python train.py --n_layer=9 --d_model=128 --n_experts=64 --experts_per_token=1 --d_expert=320 --d_shared_expert=0 --activation="geglu" --moe_layers=[0, 2, 4, 6, 8] --router_score="sigmoid" --normalize_top_k=false --routed_scale=1.0 --balance_loss=0.000102 --balance_bias=true --router_logit_norm=2.0 --router_bias=true --init_std_router=0.0366 --lr_router=0.00104 --n_head=4 --n_kv_head=4 --head_dim=32 --vocab_size=2048 --norm="layernorm" --norm_place="pre" --norm_eps=1e-05 --positions="rope" --rope_base=10000.0 --rope_fraction=1.0 --qk_norm=false --attn_scale=0.177 --tie_embeddings=true --parallel_block=false --init="normal" --init_std_qkv=0.0483 --init_std_o=0.0114 --init_std_up=0.0483 --init_std_down=0.00721 --optimizer="muon_variant" --lr=0.0073 --lr_mult_up=1.02 --lr_mult_down=1.5 --lr_head=0.00849 --grad_clip=2.0 --warmup_steps=200 --schedule="wsd" --decay_fraction=0.786 --decay_shape="linear" --final_lr_fraction=0.02 --batch_tokens=65536 --seq_len=1024 --doc_mask=true --train_tokens=400600000 --steps=6113 --dataset="wikipedia_en"
Below are experts of layer 2 (counted from 0) of a mixture-of-experts language model. Rows are named router (the router's row for the expert), gate (a neuron's input weights, with its number), up (a neuron's input weights, with its number), down (a neuron's output weights, with its number) and show model dimensions 0-127. Each number is 200 + 30 x the weight over its row's rms, rounded and kept within 0 to 999.
After each expert's rows: a language model's description of what the expert responds to; "comes before" lists some tokens at least twice as common just after its tokens as in all text. This comes from a sample of Wikipedia text that the model never trained on. Tokens count by the router's weight.

# expert 3
router,193,220,164,199,197,173,190,153,183,241,184,143,197,244,235,179,208,189,172,216,188,194,228,198,175,209,214,223,238,180,241,260,193,254,162,178,213,172,165,192,281,196,237,200,192,254,241,254,165,174,198,201,178,222,218,191,189,192,150,205,205,221,229,194,225,179,228,180,216,223,261,215,219,258,168,218,176,221,178,140,257,177,127,176,216,165,266,152,233,197,207,197,175,209,133,220,248,172,160,250,209,182,214,208,206,214,203,162,189,166,196,186,197,235,189,168,188,158,215,196,189,198,229,195,215,191,229,235
gate0,195,131,208,175,220,198,232,193,242,170,196,134,163,196,201,211,186,238,194,170,292,229,134,174,227,204,206,207,160,207,196,235,222,183,208,221,214,163,212,182,236,185,246,186,204,164,225,250,189,196,119,211,254,194,201,180,185,203,190,186,191,209,210,196,208,188,244,211,198,249,249,210,188,190,229,173,210,228,182,159,195,189,173,165,202,243,208,177,233,190,225,202,164,176,148,248,160,203,206,236,224,196,214,219,206,264,229,235,201,230,154,221,222,208,238,209,194,220,217,134,188,121,217,185,151,202,185,171
up0,172,199,238,212,184,223,192,230,247,204,205,236,187,200,210,220,172,184,223,243,182,231,190,186,222,199,156,244,174,189,262,203,185,252,206,182,209,185,193,202,230,159,204,145,136,206,191,219,196,197,234,251,239,177,160,204,213,161,197,179,150,208,165,219,272,197,156,137,190,144,204,207,184,212,227,240,160,193,247,151,185,245,236,216,195,201,173,109,203,204,148,205,200,207,159,206,217,189,208,170,245,229,212,193,205,181,187,227,204,178,195,150,204,203,197,218,215,220,169,169,235,282,160,220,186,215,202,252
down0,245,186,176,177,164,137,208,178,157,233,216,190,187,217,218,160,180,185,163,156,210,144,178,264,160,221,159,183,202,263,196,187,228,176,205,215,252,214,201,169,187,228,167,278,197,225,156,190,148,225,176,171,237,158,189,224,184,202,217,231,168,203,226,174,159,207,181,278,188,241,168,200,232,251,198,235,233,185,196,216,232,193,204,213,215,278,197,211,169,145,140,185,245,259,170,226,180,195,220,219,198,185,191,192,173,195,195,231,183,198,236,218,230,162,185,191,219,212,231,192,190,195,212,189,197,196,239,183
Mid-word pieces, mostly a plural or word-final s in names and team lists, plus th, ut, art, and percent signs in poll tables, e.g. Negros, philanthropist, Stewart.
comes before: ",", " of", " and", " century", ".", " in"

# expert 56
router,198,178,203,235,180,218,175,191,183,153,161,259,178,137,228,262,215,183,179,219,230,241,209,204,198,167,168,161,201,211,188,190,217,206,182,218,222,185,176,164,182,177,161,217,225,200,139,215,237,137,233,265,184,218,196,199,228,217,183,212,181,185,218,263,169,255,187,192,166,203,257,188,191,178,154,200,171,188,149,190,180,214,232,163,180,239,200,267,167,188,180,219,212,198,211,250,141,189,211,150,205,165,189,191,272,207,227,201,215,182,194,175,222,212,192,236,203,197,154,210,196,195,246,154,178,266,168,175
gate9,201,217,228,205,239,224,224,161,173,167,189,169,144,189,184,169,269,192,227,175,227,202,238,166,191,239,215,240,172,209,196,175,234,191,197,178,198,202,185,235,233,230,204,164,171,234,210,223,228,183,139,243,207,170,165,239,180,189,192,218,195,200,200,212,178,209,186,176,163,237,214,201,153,164,210,167,251,245,219,208,221,179,208,182,205,214,221,214,221,163,223,163,279,164,196,245,209,198,181,213,67,224,206,220,160,187,178,169,201,184,124,207,204,222,181,198,190,173,161,215,271,207,179,206,179,201,189,204
up9,221,220,185,235,222,199,243,196,159,144,224,182,191,188,225,122,148,233,247,219,227,152,185,206,167,223,195,188,195,198,206,190,189,210,177,240,236,212,196,186,188,178,190,187,200,148,185,189,192,213,166,192,169,255,183,207,261,196,236,217,264,217,168,224,157,212,203,212,222,175,209,214,182,216,146,199,236,174,199,158,201,169,179,218,212,168,243,195,185,221,179,175,155,225,182,235,214,193,197,217,228,168,190,177,208,219,195,155,318,247,166,164,179,212,204,166,127,223,219,182,211,243,185,184,245,247,175,209
down9,176,211,203,192,207,267,225,253,199,172,211,167,223,185,254,266,203,174,217,176,187,156,216,202,221,147,185,167,184,172,175,194,263,205,194,209,224,178,233,200,234,155,225,214,230,207,182,180,181,166,230,227,156,177,241,125,196,228,203,142,209,175,245,170,205,205,203,182,214,186,205,179,180,190,238,223,206,221,154,188,213,177,224,232,173,208,136,213,163,173,169,217,204,220,206,167,169,250,214,193,245,172,210,188,157,228,227,187,206,155,180,235,167,126,224,200,194,207,185,141,223,234,236,226,189,202,278,198
Pipe separators between cells in wiki tables of standings, filmographies and results, plus coordinate symbols like °N and dashes.
comes before: " ", " —", " L", " N", " +", " X"

# expert 61
router,127,144,192,162,196,221,207,187,193,222,182,253,164,220,239,195,185,159,193,201,220,237,198,217,196,170,188,249,248,224,206,192,200,224,213,193,189,235,159,146,210,189,183,206,156,194,170,182,174,171,200,190,174,236,238,233,205,237,183,191,108,225,186,218,254,281,212,187,181,222,244,230,260,179,204,153,204,192,195,176,205,235,218,154,177,171,139,171,194,178,202,173,207,214,214,188,221,163,182,166,169,184,233,220,187,212,166,174,202,240,245,220,176,242,158,206,171,232,259,201,256,198,185,197,234,194,167,191
gate1,215,207,228,225,249,137,221,167,205,218,161,195,174,213,240,216,189,169,171,169,222,221,171,204,220,257,172,225,234,192,187,152,137,248,234,236,169,180,191,223,171,202,190,138,146,138,171,222,206,190,180,206,250,222,181,189,164,236,193,148,189,225,157,226,173,219,186,224,232,191,194,193,193,220,206,162,196,146,192,147,209,189,215,171,199,209,244,160,195,177,197,235,178,134,222,262,233,222,212,204,161,251,191,218,203,229,203,202,204,200,229,238,210,206,266,183,215,194,196,220,197,237,229,215,204,194,216,283
up1,201,197,187,212,186,226,208,203,200,180,244,160,205,184,199,160,185,225,235,213,155,177,222,234,182,195,222,203,112,167,222,194,200,147,163,180,181,213,240,203,202,228,226,262,183,231,206,210,218,193,181,180,148,122,235,217,195,186,160,221,187,204,204,216,211,202,232,218,148,243,192,206,203,215,191,181,161,200,202,219,184,161,195,207,196,225,160,250,158,233,143,222,174,232,214,211,192,178,249,227,239,86,232,181,216,194,211,213,152,197,216,159,228,230,166,210,210,189,257,192,205,139,199,217,187,207,160,141
down1,219,187,228,251,237,159,235,161,192,189,229,215,172,165,211,178,168,150,220,153,162,239,190,231,245,203,207,223,198,154,196,187,190,188,187,211,172,252,175,236,204,131,236,194,163,188,203,222,237,184,192,173,193,162,182,237,188,189,180,174,192,186,198,204,229,229,216,233,147,186,222,198,179,226,166,173,188,201,164,173,204,177,195,209,251,253,231,206,131,190,185,233,199,142,207,269,189,168,257,265,188,189,194,212,203,181,226,159,184,206,264,239,236,186,202,174,252,222,232,217,168,233,214,170,181,158,252,185
Pipe characters and line-ending pipes that divide Markdown table cells and rows, including header separator rows like |---|---|.
comes before: "|", " ", "|---|---|---|---", "|---|---", " S", " Total"

# expert 58
router,188,201,213,154,191,214,201,159,179,213,209,192,167,192,168,172,248,198,219,225,136,148,176,179,207,187,242,137,174,165,145,202,197,174,167,207,237,267,206,190,185,225,255,252,242,160,255,165,195,225,152,220,188,220,235,217,188,209,213,207,209,194,205,171,158,200,209,188,227,188,225,201,236,169,203,218,205,232,215,206,206,184,222,240,216,191,214,219,242,243,210,191,279,215,185,202,176,228,227,181,202,168,121,234,201,230,154,239,248,153,176,158,191,196,168,178,147,230,211,226,191,222,230,231,240,213,157,220
gate0,238,184,178,246,190,241,192,266,203,197,223,185,184,243,203,192,202,169,203,224,200,164,140,188,225,177,185,217,280,196,187,217,266,243,206,165,205,216,196,239,196,176,272,208,183,185,221,219,184,196,186,199,192,279,215,183,219,240,228,182,216,205,158,188,162,184,202,182,200,188,143,218,197,264,238,194,212,206,215,199,164,216,224,187,244,235,204,170,222,183,183,196,169,206,142,183,164,203,165,253,168,192,211,214,260,242,179,249,183,181,157,207,228,182,153,232,195,252,197,232,222,229,150,223,231,222,228,246
up0,188,186,191,175,197,159,199,165,243,194,208,195,244,172,166,228,214,188,177,192,158,230,261,220,151,209,191,192,165,198,243,199,146,191,219,208,172,188,215,160,178,239,171,197,183,268,169,167,201,191,190,233,183,144,155,214,166,220,115,232,158,209,216,211,236,253,211,182,168,203,222,185,205,149,188,210,178,217,134,205,217,213,186,207,186,190,179,160,199,187,231,204,206,194,228,194,240,176,205,192,232,247,245,146,177,167,242,176,223,203,206,172,225,221,233,171,227,169,232,201,169,172,230,203,119,146,178,150
down0,202,200,227,218,194,162,173,218,241,230,168,123,175,212,222,244,226,181,182,210,231,198,193,189,169,249,204,190,220,199,260,194,198,182,187,218,184,164,253,213,211,231,226,186,241,217,191,190,293,239,200,171,205,197,131,206,194,244,198,157,205,226,209,220,176,132,199,211,93,214,189,235,217,159,184,237,195,171,200,223,197,214,229,195,206,211,188,198,196,186,191,246,191,212,105,228,211,212,224,195,192,220,183,140,151,166,220,168,182,187,155,188,183,184,180,242,181,220,195,213,185,225,181,199,199,241,246,213
Middle and ending pieces of long Latinate words after prefixes like pro, con, per: production, procedures, constituency, coach, performers, calendar.
comes before: "ed", " of", "ing", "\n", "s", ","

# expert 52
router,188,214,171,197,183,173,215,170,183,183,166,147,210,199,260,227,185,224,267,194,227,189,219,126,185,154,205,216,215,239,195,158,238,185,182,247,172,189,222,262,201,236,185,182,140,195,233,191,202,240,211,166,224,231,239,200,149,205,211,223,240,225,231,206,246,146,185,243,183,189,209,245,206,201,186,230,139,184,210,222,163,189,162,159,191,152,207,175,217,257,196,176,177,219,238,188,221,190,195,249,184,164,212,164,207,196,174,210,180,223,158,202,236,199,248,220,238,163,192,236,192,230,156,220,180,135,203,229
gate0,208,216,246,234,237,175,190,217,262,172,231,236,204,243,167,161,191,208,213,207,206,196,167,179,183,161,178,232,211,227,186,166,217,223,177,175,205,163,192,190,251,220,186,204,221,215,169,215,189,237,203,196,229,154,197,206,174,175,231,213,254,172,193,189,243,221,195,195,239,172,152,188,182,181,240,177,138,207,223,207,169,290,180,193,163,239,194,187,195,183,237,214,189,187,232,196,198,143,175,259,142,271,145,184,239,177,192,244,224,237,216,276,204,151,227,216,182,181,210,204,206,249,220,172,196,240,192,181
up0,183,154,149,194,217,226,204,207,187,222,196,242,168,199,214,208,232,233,309,240,149,226,193,172,262,203,165,169,206,202,160,173,216,223,197,154,178,225,238,189,238,166,150,166,202,183,160,201,242,230,219,117,200,197,198,195,228,214,228,200,202,187,213,165,218,177,194,188,226,149,179,223,229,185,208,204,207,190,154,167,192,197,164,199,238,192,151,181,175,189,190,199,170,232,156,220,197,272,196,251,202,212,170,180,177,202,169,200,187,200,202,221,191,167,245,232,222,220,196,241,240,252,210,233,219,245,252,226
down0,204,185,262,232,205,160,206,207,209,162,171,202,252,187,180,195,171,207,145,174,265,171,186,246,209,207,215,178,176,152,207,175,202,171,159,251,231,171,198,188,173,177,265,213,176,224,184,200,127,178,216,214,238,203,187,232,199,200,220,223,189,195,210,238,191,170,243,209,192,224,220,192,186,219,222,203,227,193,169,199,214,206,206,236,213,174,254,208,175,200,165,222,291,150,234,174,216,186,216,196,236,167,183,242,194,193,216,247,235,174,202,172,147,211,218,172,246,167,165,163,249,179,191,200,196,198,101,178
Suffixes ed, en, at, ate, ated ending verbs and participles, such as foaled, needed, grossed, followed, failed, and Boat.
comes before: " by", " to", " in", " as", " with", " on"

# expert 54
router,224,208,172,228,182,222,177,197,197,196,246,229,214,194,167,181,201,242,257,235,206,239,227,201,161,179,188,236,184,237,193,191,192,174,215,194,240,227,220,201,163,185,189,259,220,264,209,229,170,151,166,181,205,243,171,151,194,244,219,166,191,202,120,177,187,163,161,158,181,177,142,226,198,183,213,210,213,181,212,208,167,210,238,202,208,218,187,202,201,216,191,172,126,214,201,142,135,173,265,241,214,250,234,188,180,191,198,190,214,250,201,252,172,209,232,222,204,245,220,175,208,214,185,245,191,144,162,176
gate1,181,266,175,116,219,163,181,182,158,175,172,157,194,170,153,181,246,165,207,213,200,167,139,244,186,185,225,192,169,188,163,232,249,203,219,193,214,196,197,170,249,166,192,234,199,168,207,205,209,213,199,157,191,143,145,211,198,227,156,262,217,176,201,191,209,185,211,169,219,229,159,211,161,161,216,156,163,215,190,199,135,187,227,158,181,178,195,224,210,205,219,173,229,216,164,145,219,203,221,174,195,224,207,199,206,213,182,227,220,163,173,241,191,184,271,210,192,223,227,184,183,216,198,192,119,236,223,164
up1,270,214,164,195,250,171,238,195,164,170,194,185,216,193,197,206,203,208,149,158,234,193,208,209,252,223,199,221,193,143,194,189,176,224,216,197,176,211,263,180,136,225,174,204,239,209,188,200,203,200,194,234,196,165,221,182,207,253,208,233,155,214,220,212,200,257,157,212,130,209,228,154,202,139,273,229,220,202,184,179,228,156,234,206,159,235,231,189,158,247,187,202,181,225,237,174,223,189,206,193,145,204,179,166,208,203,200,192,222,217,112,172,187,167,218,211,182,189,231,190,221,231,157,244,175,182,166,191
down1,213,277,192,206,189,237,176,235,190,238,210,191,272,184,194,248,209,218,188,165,153,174,170,169,183,186,179,259,182,202,155,238,215,230,198,194,253,193,223,167,168,174,283,261,143,207,184,148,226,197,234,209,206,220,215,227,227,170,179,179,189,211,237,266,178,181,197,168,259,207,194,210,193,167,190,175,156,171,197,205,207,157,178,162,179,208,180,176,236,193,212,177,229,195,202,133,232,209,149,160,197,165,209,262,203,170,219,201,192,187,244,203,222,179,168,187,209,249,183,225,209,189,205,200,157,230,208,202
Month names and the space after them in dates, such as January 31, plus pieces el, ov, av like Nov-el-ist, ren-ov-ated.
comes before: "20", "19", "el", "es", "18", "i"

# expert 36
router,211,163,206,217,213,203,248,253,218,218,240,206,273,195,186,153,248,159,193,185,215,250,187,195,178,237,185,179,237,186,167,177,174,192,162,237,192,209,228,241,204,214,163,222,163,200,173,219,214,249,209,183,169,190,197,182,153,208,195,178,229,166,187,195,147,242,193,218,146,188,174,236,155,134,192,218,176,234,203,179,261,223,231,208,277,166,173,162,255,207,182,210,212,187,179,193,201,185,176,211,157,167,223,232,162,241,207,194,233,216,216,236,226,188,179,156,157,180,157,201,186,190,200,268,187,178,235,161
gate1,186,253,197,219,234,188,130,176,193,195,230,207,233,151,215,187,255,200,220,190,229,148,198,223,198,220,199,211,230,255,196,230,163,203,193,226,212,222,240,167,147,174,258,219,174,130,179,165,270,219,241,221,178,215,233,227,145,181,225,193,173,197,173,204,190,254,189,189,168,218,191,215,177,238,204,187,165,204,259,203,213,224,174,178,192,190,188,213,155,255,175,192,189,216,137,200,240,206,148,185,186,222,256,228,145,221,262,215,207,172,216,252,186,168,207,192,205,174,222,229,203,178,175,202,171,200,240,204
up1,241,200,195,177,181,173,178,206,181,193,182,240,253,183,207,175,250,205,234,196,199,214,171,215,180,210,185,179,273,195,183,185,175,220,211,192,225,246,252,195,180,149,213,231,245,166,226,140,232,239,270,210,209,232,241,178,136,184,219,141,217,209,194,144,190,250,207,160,220,221,169,209,155,172,226,187,183,232,213,211,224,165,177,153,257,228,173,214,163,254,180,230,230,200,229,210,203,169,186,214,159,184,219,248,182,164,197,197,212,162,225,241,210,237,191,204,185,176,257,182,210,199,208,197,170,166,267,210
down1,209,228,230,208,212,192,203,253,223,157,193,219,195,191,160,212,197,202,210,166,154,193,251,184,185,179,157,224,192,169,228,172,228,202,189,170,159,211,166,239,255,146,203,197,228,180,230,187,174,202,171,145,215,193,149,191,222,201,249,189,193,199,172,188,268,189,160,219,214,158,204,234,242,158,207,163,160,209,145,184,188,232,243,243,185,170,203,187,239,226,219,180,168,199,197,201,182,195,218,202,149,296,173,242,215,199,199,180,174,202,183,223,217,181,209,236,237,221,218,173,258,199,204,277,219,206,123,212
En dashes in year and score ranges, commas after dates, heading = markers, and ur/up pieces like Hond-ur-as, Occ-up-ation.
comes before: " ", "19", "20", "0", "1", "00"

# expert 55
router,175,174,198,226,183,199,202,192,201,225,159,217,212,226,242,227,184,181,228,164,235,196,230,207,165,216,182,181,178,173,132,163,164,231,247,244,233,166,206,160,188,174,213,288,202,199,193,231,188,198,175,174,144,193,153,212,233,232,213,204,172,174,174,222,180,210,187,216,184,212,150,199,139,147,230,154,158,191,213,232,258,150,217,191,262,206,229,211,210,150,254,174,177,219,182,184,172,232,208,194,202,203,219,192,219,180,187,214,147,197,173,182,163,167,182,231,175,158,147,138,175,206,188,248,213,170,179,225
gate1,202,217,196,166,232,211,182,190,169,214,181,193,240,201,215,257,172,191,246,195,233,162,197,216,230,228,225,262,183,177,207,226,247,197,229,160,184,216,204,212,199,169,132,235,200,217,232,240,176,198,207,211,204,184,195,202,202,163,212,272,183,217,225,202,219,216,197,208,179,210,113,253,162,203,189,230,207,227,155,173,153,243,149,285,190,166,196,192,139,169,225,164,194,248,229,180,174,177,236,173,202,247,197,180,181,174,212,218,162,194,226,198,170,242,156,176,237,162,182,195,173,178,230,239,174,226,192,243
up1,165,216,229,208,247,170,199,247,179,170,171,231,233,197,177,238,194,250,164,218,246,202,189,198,167,209,203,219,156,185,217,230,181,213,202,181,281,236,189,186,219,173,201,171,191,264,184,248,164,203,197,218,168,175,172,205,209,208,182,226,184,186,190,231,257,197,221,222,245,163,155,257,216,186,207,176,160,197,124,178,220,206,131,223,201,222,200,165,182,149,232,197,189,201,209,185,211,199,244,189,195,249,198,189,200,167,246,236,146,171,223,191,218,253,195,116,192,186,217,248,223,168,214,198,151,217,193,232
down1,218,182,192,196,161,201,181,182,236,213,127,276,239,187,205,246,240,182,197,166,202,213,226,159,217,242,171,206,181,172,136,181,184,248,177,215,190,209,187,165,143,201,182,182,160,159,210,205,219,191,216,239,203,239,206,133,181,214,202,186,235,213,168,238,165,202,178,176,233,274,222,185,237,134,229,215,230,185,165,212,236,212,209,233,134,187,131,172,192,187,224,167,233,184,182,215,179,203,217,187,200,181,174,209,208,165,180,185,234,215,201,283,211,227,233,220,213,208,195,221,232,175,203,214,247,191,180,162
Bare space tokens, mostly right before years or numbers, as in in 2015 and In 1982 or inside tables, plus the w piece in tower and Ludwig.
comes before: "19", "20", "18", "1", "2", "10"

# expert 31
router,180,200,156,215,213,218,135,235,201,238,223,143,167,150,198,198,238,215,224,213,210,188,161,167,182,201,158,195,236,238,193,162,154,179,180,210,218,194,187,252,140,125,185,199,252,163,213,147,189,195,198,204,180,247,234,172,215,217,199,222,170,244,196,181,212,212,184,209,198,204,222,199,237,214,213,221,176,167,184,193,191,271,212,193,181,145,167,188,248,209,161,179,235,198,178,239,201,263,196,192,190,192,228,189,255,158,175,180,206,228,225,130,188,229,204,183,218,194,193,161,206,253,264,158,179,170,181,228
gate1,192,227,214,198,169,192,175,209,252,256,206,239,231,231,216,225,237,220,158,241,203,148,225,193,196,198,230,248,184,156,179,238,234,192,227,176,135,218,255,228,172,181,222,211,218,186,256,192,192,206,200,218,166,224,172,246,223,233,198,150,211,243,222,214,235,168,148,180,240,163,196,267,152,218,208,191,217,179,194,177,207,211,171,210,226,174,207,175,202,177,203,210,242,185,179,241,149,190,216,234,181,187,207,196,221,161,128,213,140,194,232,187,258,271,174,170,238,221,164,185,208,218,216,184,213,161,171,196
up1,230,202,179,251,213,167,167,196,234,267,230,224,195,219,213,170,206,190,256,223,175,227,191,204,169,249,176,214,231,216,185,162,180,213,200,177,251,176,203,160,159,188,138,160,161,213,206,206,181,263,202,228,159,205,172,201,280,206,179,152,187,138,217,229,208,204,169,176,242,167,204,219,200,154,189,178,195,194,178,139,185,204,154,209,216,177,155,181,169,236,191,253,235,241,188,172,174,216,210,228,221,219,193,232,229,176,184,220,223,228,198,230,230,192,199,110,178,208,165,205,194,189,248,203,231,220,243,181
down1,168,241,181,219,197,187,228,199,205,203,176,185,169,179,257,234,192,204,197,176,204,204,226,249,248,181,188,148,169,186,259,174,229,180,223,245,224,219,201,196,211,200,224,170,187,215,256,184,187,196,182,180,219,225,160,191,190,209,187,218,162,200,190,183,234,238,179,265,208,196,232,196,192,187,179,202,201,183,188,203,213,122,201,102,199,169,206,201,234,179,272,154,167,179,221,227,181,249,200,202,136,220,233,160,146,254,235,171,169,243,229,166,237,191,182,280,195,233,197,181,208,197,204,202,173,170,162,211
Prepositions and conjunctions following a verb or clause, such as by, with, at, from, since, under, but, as in inspired by, competed with.
comes before: " the", " a", " he", " his", " an", ":"

# expert 38
router,136,208,149,167,189,195,187,185,186,271,137,198,170,170,170,188,204,188,186,153,242,178,176,208,217,175,178,218,232,203,215,169,165,210,208,226,213,211,212,237,172,221,220,202,121,188,216,228,217,185,245,240,224,218,244,191,189,258,193,252,186,159,238,188,145,176,217,235,224,225,251,229,166,218,144,224,192,220,170,210,264,224,172,182,208,174,235,192,184,217,204,229,220,145,200,184,208,185,227,183,217,215,166,184,217,192,204,178,205,231,172,174,184,150,199,210,170,139,169,217,230,265,166,215,204,137,198,175
gate1,169,226,120,179,210,212,187,255,199,149,225,208,208,165,173,193,221,224,256,182,208,182,181,242,218,223,179,226,217,215,175,265,169,169,164,265,210,203,184,214,218,219,215,183,204,242,145,174,180,171,231,224,213,209,149,198,184,268,174,234,205,248,215,162,220,204,212,226,209,204,170,225,219,140,144,201,228,174,238,186,199,202,200,151,220,214,226,266,177,144,204,166,191,194,221,170,156,148,207,153,197,214,181,184,187,252,188,182,178,201,213,184,184,189,219,198,186,212,212,227,256,227,159,151,207,191,247,175
up1,150,214,224,209,186,211,188,231,153,175,187,240,211,215,248,150,195,225,271,223,226,147,177,214,202,207,206,242,199,239,218,194,194,211,158,193,206,231,247,178,221,267,181,209,241,176,186,182,189,185,229,184,221,160,189,169,149,198,214,229,226,148,123,178,204,229,207,238,181,181,213,170,228,222,217,179,195,163,198,167,199,187,250,164,194,165,226,243,219,192,205,178,252,257,216,169,138,181,227,191,212,178,254,177,240,217,203,219,229,128,232,174,225,202,179,208,183,191,206,188,180,232,209,271,202,210,153,225
down1,163,215,256,224,215,202,215,193,187,234,146,182,186,227,232,205,214,164,160,214,208,268,211,156,162,207,165,183,257,205,230,132,204,235,188,159,192,213,225,217,203,177,196,162,156,122,214,211,195,222,240,220,210,199,226,209,213,220,196,225,156,174,211,189,215,151,186,223,213,157,243,210,214,267,274,191,239,242,156,201,213,197,149,272,184,217,172,152,175,228,143,193,194,246,132,185,178,208,151,191,179,203,187,216,213,195,183,225,221,212,206,190,177,205,194,233,230,212,193,173,190,234,227,205,179,216,187,172
Prepositions, mostly of and for, linking nouns as in Style of play or Chairman of, plus the slash in coordinates.
comes before: " the", " a", " his", "ten", " their", "ces"

# expert 41
router,201,148,206,245,152,208,164,217,209,176,153,262,206,174,234,260,202,182,223,222,234,252,221,223,172,167,157,169,215,198,186,175,201,206,203,189,228,165,165,143,180,178,167,241,212,187,184,206,209,164,200,238,177,228,205,176,222,238,179,214,172,166,232,274,193,245,220,224,159,211,217,209,200,157,153,186,174,171,148,181,188,184,213,196,187,244,169,221,179,178,187,237,175,212,218,229,153,198,208,150,215,169,179,209,275,199,221,194,196,178,203,171,204,189,175,262,224,149,158,195,180,185,247,179,181,256,147,187
gate1,229,174,196,180,232,215,200,185,224,224,227,200,211,225,168,169,176,190,227,218,171,193,174,117,211,207,231,232,191,152,253,227,223,155,145,214,221,218,193,200,194,201,240,210,254,181,260,214,132,225,229,199,189,220,223,182,204,280,163,245,220,252,197,212,217,200,229,209,171,201,155,227,173,181,265,169,196,231,193,222,201,208,166,197,171,173,189,180,187,154,218,263,216,174,214,213,207,259,206,182,197,157,182,203,211,225,192,162,195,222,153,225,222,206,212,168,134,177,224,171,181,259,209,205,156,234,155,189
up1,179,244,235,202,139,216,181,177,147,219,165,199,189,202,133,200,180,224,201,212,173,202,197,235,211,156,180,185,209,273,158,223,217,204,241,200,174,131,175,174,180,194,176,223,162,162,176,201,241,161,144,208,236,172,183,179,208,196,216,231,193,184,177,190,173,151,216,171,171,203,223,198,208,207,238,288,211,147,184,225,185,269,156,204,243,215,168,193,174,205,179,231,245,216,174,196,178,155,172,213,177,185,152,165,241,172,180,199,222,208,224,191,167,250,191,181,181,222,234,219,241,215,216,176,168,222,148,201
down1,222,189,202,171,232,192,180,189,245,222,221,232,208,233,193,204,235,203,180,186,194,195,171,186,211,243,232,167,161,179,251,221,160,171,190,236,173,251,237,300,226,171,201,198,222,274,182,153,199,241,192,232,196,210,177,178,220,182,163,211,192,232,218,232,176,187,247,170,224,176,232,99,192,169,191,225,180,191,184,208,188,262,225,209,200,191,207,192,177,206,175,218,216,209,191,195,185,188,178,162,213,175,196,195,202,200,198,216,170,235,204,143,206,225,229,172,181,237,175,166,224,285,189,191,189,173,106,202
Space tokens starting numeric cells in tables after a pipe, and month names after on or in, such as September, June.
comes before: "0", "1", " |", "2", " |\n", "3"

# expert 6
router,244,165,148,186,219,233,172,262,196,210,218,166,169,194,224,184,202,207,212,185,203,138,191,237,200,237,188,194,168,228,165,210,178,187,226,238,201,174,210,213,243,208,204,115,161,225,250,207,237,220,193,210,208,211,185,174,183,206,261,144,175,227,170,235,208,202,177,177,189,194,175,233,232,238,154,211,237,199,211,185,195,175,206,225,220,233,246,174,222,177,194,215,186,210,158,155,181,216,160,185,195,243,203,239,163,219,251,144,224,243,237,206,224,199,181,193,217,234,231,246,219,194,143,247,214,210,139,130
gate1,241,247,172,112,166,197,209,246,205,184,209,148,231,210,218,225,201,235,257,209,242,147,186,205,201,198,190,201,178,230,183,188,149,165,218,188,195,138,234,144,203,225,219,226,186,181,158,166,133,142,211,179,212,202,205,163,240,288,173,240,189,208,204,207,182,186,214,224,242,220,199,189,206,214,197,212,222,197,209,181,191,184,205,171,185,176,210,209,150,197,246,241,183,203,256,153,265,228,181,205,205,183,213,208,202,234,151,259,189,180,140,196,191,211,227,226,185,175,189,195,172,159,216,184,212,241,204,212
up1,238,218,176,167,160,215,182,262,222,224,247,172,170,195,222,175,214,254,210,221,178,165,198,177,224,259,201,243,180,211,181,231,185,208,195,157,243,233,243,192,196,240,216,144,207,157,187,206,196,126,206,202,156,188,220,215,241,250,223,201,190,192,200,206,221,240,196,252,270,248,212,202,193,190,222,184,245,183,216,199,208,241,190,182,182,247,183,201,148,192,202,184,120,194,223,150,206,230,201,210,179,129,218,192,207,212,207,253,242,219,187,258,182,211,196,204,192,204,234,200,160,174,228,224,206,260,231,181
down1,188,194,186,258,271,223,92,199,212,259,211,215,176,193,166,195,132,188,186,160,166,179,187,169,203,258,212,208,194,184,176,220,170,219,158,174,166,213,177,226,191,205,225,234,209,194,167,203,227,233,216,214,178,194,241,222,199,189,187,208,168,167,266,220,190,212,182,239,187,153,212,216,192,188,215,245,219,202,234,219,238,187,200,215,175,195,252,243,167,209,201,178,223,229,166,203,165,116,248,251,209,224,198,201,155,191,222,217,165,197,237,180,149,181,166,212,220,233,201,193,165,191,205,128,215,207,208,206
Final word pieces e, es, ion, ity, ap, ending common words, such as muscl-es, combust-ion, pric-e, né-e.
comes before: " of", ",", " and", " in", ":", "\n"